config = dict(
    d_expert=208,
    router_score='softmax',
    normalize_top_k=False,
    routed_scale=2.0,
    init_std_router=0.00821,
    lr_router=0.000547,
    vocab_size=9624,
    norm='rmsnorm',
    tie_word_embeddings='early',
    learning_rate=0.00135,
    beta1=0.95,
    batch_tokens=[32768, 65536, 131072],
    max_seq_len=1024,
    train_tokens=546100000,
    max_steps=8367,
)
Below are experts of layer 7 (counted from 0) of a mixture-of-experts language model. Rows are named up (a neuron's input weights, with its number), down (a neuron's output weights, with its number) and show model dimensions 64-127. Each number is 128 + 32 x the weight over its row's rms, rounded and kept within 0 to 255.
Before each expert's rows: a language model's description of what the expert responds to. This comes from a sample of Wikipedia text that the model never trained on.

# expert 4
Table bars, clause words
up0 [139  91 114  95 134  95 110 218 135 143 106 138 158 170 107 183 164 102 108 115 162 128 155 153  36 216 122 106 157 166  88 119 159 152  98 177 150 130  86 115 142  95 127 162 166  66 164 158 159 127  84 110 124 134 129 155 125 206 143 112 129 101 143 123]
down0 [109 119 125  98 110  93  94 132 125 139 145  81 151 115 103 156  60 141 134 116  82 127 177 115 104 134 151 158 138  98 113  95 120 103 154 159 142 108 130  95 110 134 255 110 162 112  95 145 141 101  75  87  77 186 117 113 112  96 158 147 152 127  97 113]
up1 [157 141 122 194 168 123  84 127 108 149 141  66  73 145 124 138 135 104 105 122 165 101 176 180  68 109  90 134 145 135 176 113  88 122 101  85 110 157 170 102 171 155 104 121 111 109 189 140 126 118 153 118 156  60 188 105 128 131  78  71 143 133  83 149]
down1 [110  91  82 112 136 108 146 152 102  98 182 134 135 144 136 167 112 128 144  99  72  93 150 163 102 102 119 149 142 109 116 142 126 117 109 111  30 152 140 157 118 126 255 130 132 105 130 139 129 150  90 153 116 138 108  73 141  67  57 117 158 106 105 140]

# expert 5
Infobox field endings
up0 [139 105 124 131 132 101 111 132 123 162 129 107 108 168 126 117  80  87 117  88 141 104 134 137 117 168 120 176  59 182 125 136 146 158 174  80 124 123 113 158 149 119 116 192 114 118 180 102 130 114  75  93 140 108 102 105 155 121  59 135 187 126 133 157]
down0 [193  81 123 146 190  95 100 102 105 107 110 130 122 131 133 175  72 139 147 105  94 120 114 183 164 114 143 109  77 142  92  79 179 110 165  87  95  98 173  77 152 140 255 153  93 154 152  83 139 138 113 102 106 130 105 166 131 101 109 177 123 105 115 127]
up1 [169 153 165 122 113 153 125  97 139 109 137 103 114 232  96 121 112 191 187 136 161 124 162 135 113 122  73 128 131 144 117 146 125 162 112 138 130 156 148 131  85 182 114 145 164 111 111 159  86  81 150 122 137  96  85 113 154 184 126 145 120 157 161 121]
down1 [114 126 113 136 116 144 168 165 145 131 137 176  98 150  73 134 129 121 139 131 187 195 136 136 147  92 148 126 144 114 149  98 158 131 149 164 112  67 144 109 116 165 217  76 137 174 175 141 119 175  62  57 105 148 145 196 116  97 156 132  76 101 148 133]

# expert 7
Line breaks, section marks
up0 [163 119 104 110 169 120 122  72  84 143 201 190 102 110 130 115 124 105  49  90 112 126 183 126 131  92 132 153 157 133 118 108 167 148  98 114 173 127 125  70 143 107 102 118 171 115 133 176  90 133 149 108  97 174 108 150 168 143  96 110 192 102  39  86]
down0 [150 113 145 109 122 100 125 157 149 159 118 148 134 154 126 163 137 110  92 152 116 137 100 102 162 116 137 184 123 161 139  57 100 113 106 120  88 104 176 129  58 188 255 121 100 185 152 172 158 166 137 174 213 125  70  97 113 143 206 115  88 137 118 109]
up1 [119 160 126 161 102 160 111 105 183  96 148 142 128 104  79 167 118 135 143 137 174  99  84 121 140 155 110 177 138 106 113  92 137 163  84 108 180  92 120 172 143 101 102 140  94 187 121 118  30 119 132 107  83 126 146 131 110 112  97 115  55 106 105 139]
down1 [146  92  89 169 219 131 109 120 143  83 112 128  93 152 145 148 140  73 128 100 123 121 111 123 148 156  61 206 150 150  55  94  66 146 125 172  92 148 148 176 134 118 198 114  96  91 131  60 165  79 129 120 156 125 114 100 110 139 149 111 157 140 137 125]

# expert 1
Word-initial name pieces
up0 [ 93 159 138 112 167 153 159 171  92 130 174 121 112 139  90 132  81 149 172 102 102 136  89 145 155  86 179 132  91 110  69  91 145 128 134  97 117 126 124 134 174 158  91 125 152  85 127 105 114 167 114  92 136  82 158 138 152 205  78 128 132 136 199 116]
down0 [124 146 121 131 116 107 181 119 142 130 109 114 128 106 146 117 146  83 145 171 136 102 138  85  97 134 109 108 132 131 141 137 107 114  76 138 114 143 117 157 107 106 128 102 149 137 125 135 172 151 110 131 122 104 120 115 147 102  95 105 125  98 109 147]
up1 [166 100 118  99 139 132 114 150 105 147 149 109  59 165 173 150 102 151  89  76 133 141 122 118 138 162  72  96  82 141 156 159 126 179 116  83 170 192 144 101 128 115 127 190 152  50 116 147 152 105 123 147 104  93 174 155 116 135 105  95 131 123 170 101]
down1 [161 126 169 159 137 123 134 115 120 125 124 145 133 137 133 172 135 101 148 132 145 111 150  91 116 126 121 112 182 131 110 140 134 140 138  98 106 120  93 155 151 159 103 116 108 137 116 166  90  77 169  93  97 146 149 132 159 136 130  97 163 129 135 122]

# expert 0
Scores, numbers, parentheses
up0 [133  96 138 105 139 124 146 142 186 118 140 105 118 147 105 124 140  85 165 165 122 188 131  81 167 105  99 134  97 107  84  75 155 103 111 123 138 142 139 140 159 129 110 109 122  57  95  99 102 106 149 150 126 142 124 122 143 129 114 174 105 125 155 118]
down0 [170 150 131 166 126  90 182 124 113 143  96 110 150 149 128 113 123 118 148 125 153 216  74 130 132 102 138 104 115 156  55 128 148 102  76  81 151 144 175 112 150 145 210  75 195 149 157 165 132  98 106 130 113 132 137  96 136 150 134  77 166 162 153 125]
up1 [134  58  79  67 138 148 131 157  91 127 165 132 155 174 135 196 113 134 156 114 158 151 136 137 117 135 108 124 149 144 155  99 132 101 147 150 170 187 133 115 134 202  92 106 112 157 123 143  88  40 134  81 174 123 146 130 146 112 130 169 172 132 123 121]
down1 [ 98 110 151 120  96 192 138 150 119 119 105  56 125 134 141 137  93 116  97 148 159 107 157 152 114 153  95 132 150 176 177 125 126 135 130 201 164 139 143 126 170 158  95 173  65  47 112 141 146 143  98 137 101  60 133 155 142 130 111 137 113 171 151 123]

# expert 2
Prepositions after verbs
up0 [182 117  95 130 125 180  88  82 177 109 148  56 154 170 152 166 105  91 115 148 146 203  84 131 153 154 120  93 126 167 120 112  82 155  98 126 142 159  37 132 128 147 118 154 158 115  90 144 140 112 138 124 164  78 115 111 108 118 107 176 130 171 126 152]
down0 [159 166 145 126 109  78 133 131  62 166 109 112 153 178 127  99 147 187  58 143 124 177 161  85  93 114 121  92 158  77 140 114 122 143 106 168 129 137 137 137  88 109 183 149 108 117 118 150 123 167 168 121 117 139  87 131 138 191 102 205 111 142  80 116]
up1 [140 150  93 142 142 111  80 113 146  82 157 151 103 133 154 113 165 139 148 143 178 178  99 160  74 129 150 162 131 124 136 162 127  71 119 203 123  98 158 156 134 141  92 107 159 148  74 105  81  60 121 139 141 124 121 118  88  97  93  99 159 176  92 152]
down1 [ 97 149 114 141 120 108 171 103 126  93 124 160 111  91 131 132 131 120 115 141 182 120  80 165 156 151 115 124 124 145  82 167 156 125 142 157 111 142 133 136 177 110 153 172 133 104  90 107 132 166 130 143  87 108 139 113 132 136 133 161  89 133 192 138]

# expert 6
Passive verbs, nouns
up0 [137 134 127  94 143 114 129 152 205 165 113 138 109 105 150 153 109 111 137  96 190 161 122 114 137  91 147  80 117 197  99  85 128 152  48 122 139 141  71 148 178 129  99 132 179  32 140 123 134 165 100  66 178 128 187 122 140 202 137 123 106 105 178 176]
down0 [125 101 156 117 138 156 146  98 141 136 149  97 169 133 128 103  88 137 120 141 119 164 157  95  84 135 116 125 161 132 171  94 151 160 110 120 149 137 113 135 138 124  81 109 127 122 110 121 108 150 174 106 151  81  78 172 142 116  92 150 114  97 107 112]
up1 [198  81  89 141  83  87 160 168 119 119 173 156 138 127 139 113 102 117 154  86 123 147 130 128 173  93 122 112 122 151 107 103 155 100 113 106 139 169  59 129  96 141 138 108 193 135 162 144 139 155 131 134 196  96 136  95  56 170 133  96 112 108 150 113]
down1 [125 123 108 135 191 122 183 137 159  95 137 117  77 127 111  85 112  98 102  55 130 152 151 105 107 148 150 118  88 137 101 102 117  92 130 154 150  70  98 140 123 188 255 100 128 197  81 153 129 147 109 155 230 130 103 145 161 188  80 164 115 155 103 133]

# expert 3
Determiners and modifiers
up0 [176 110  41 169 115 110 160 106 168  92 177 137 146 167 143 110 137  83  83 165 122 180 127 145 154  91 161 117  75 168 146  80 147 132 147 125  47 185  86 138 156 118  97 137 165 139 109  89 130 172 139  96 175  96 180 144 197 124 142 131 137 101 166 107]
down0 [ 91 164  80 152 136 153 182 141 198 170 155 134 137  85 122 142 103  86  98  78  90  98 163 122 148 114  77 152  99 109 150  32 143 140  96 151 130 149 145 151 176 154 110 118 130 122 157 144  69 147 141 156 116  71  74  98 134  51 109 111 158 138 110 117]
up1 [208 104 106 158 101  79 178 101 121 147 175 159 103 128 116 168 129 133 137 109 179 103  82 139 138 123 153 103 156 149 125 102 179 202 110 118 194 146 101 110 142 156  55 128 158  84 141 128 154 142 144 135 126  93 120 105 118 138 127  98 106  87 160 116]
down1 [133 122 155 138  66 170 117 132 117 122  86 101 155  69 127 174 167  99 147 101  95 137 114 106 133 157 165  80 115 148 104 113 153 140 104 144  54 174 142 126 132 204 107 210 130 117 203 129 154 118  88 133 124 178 161 171  64 134 107 197 148 133 138 163]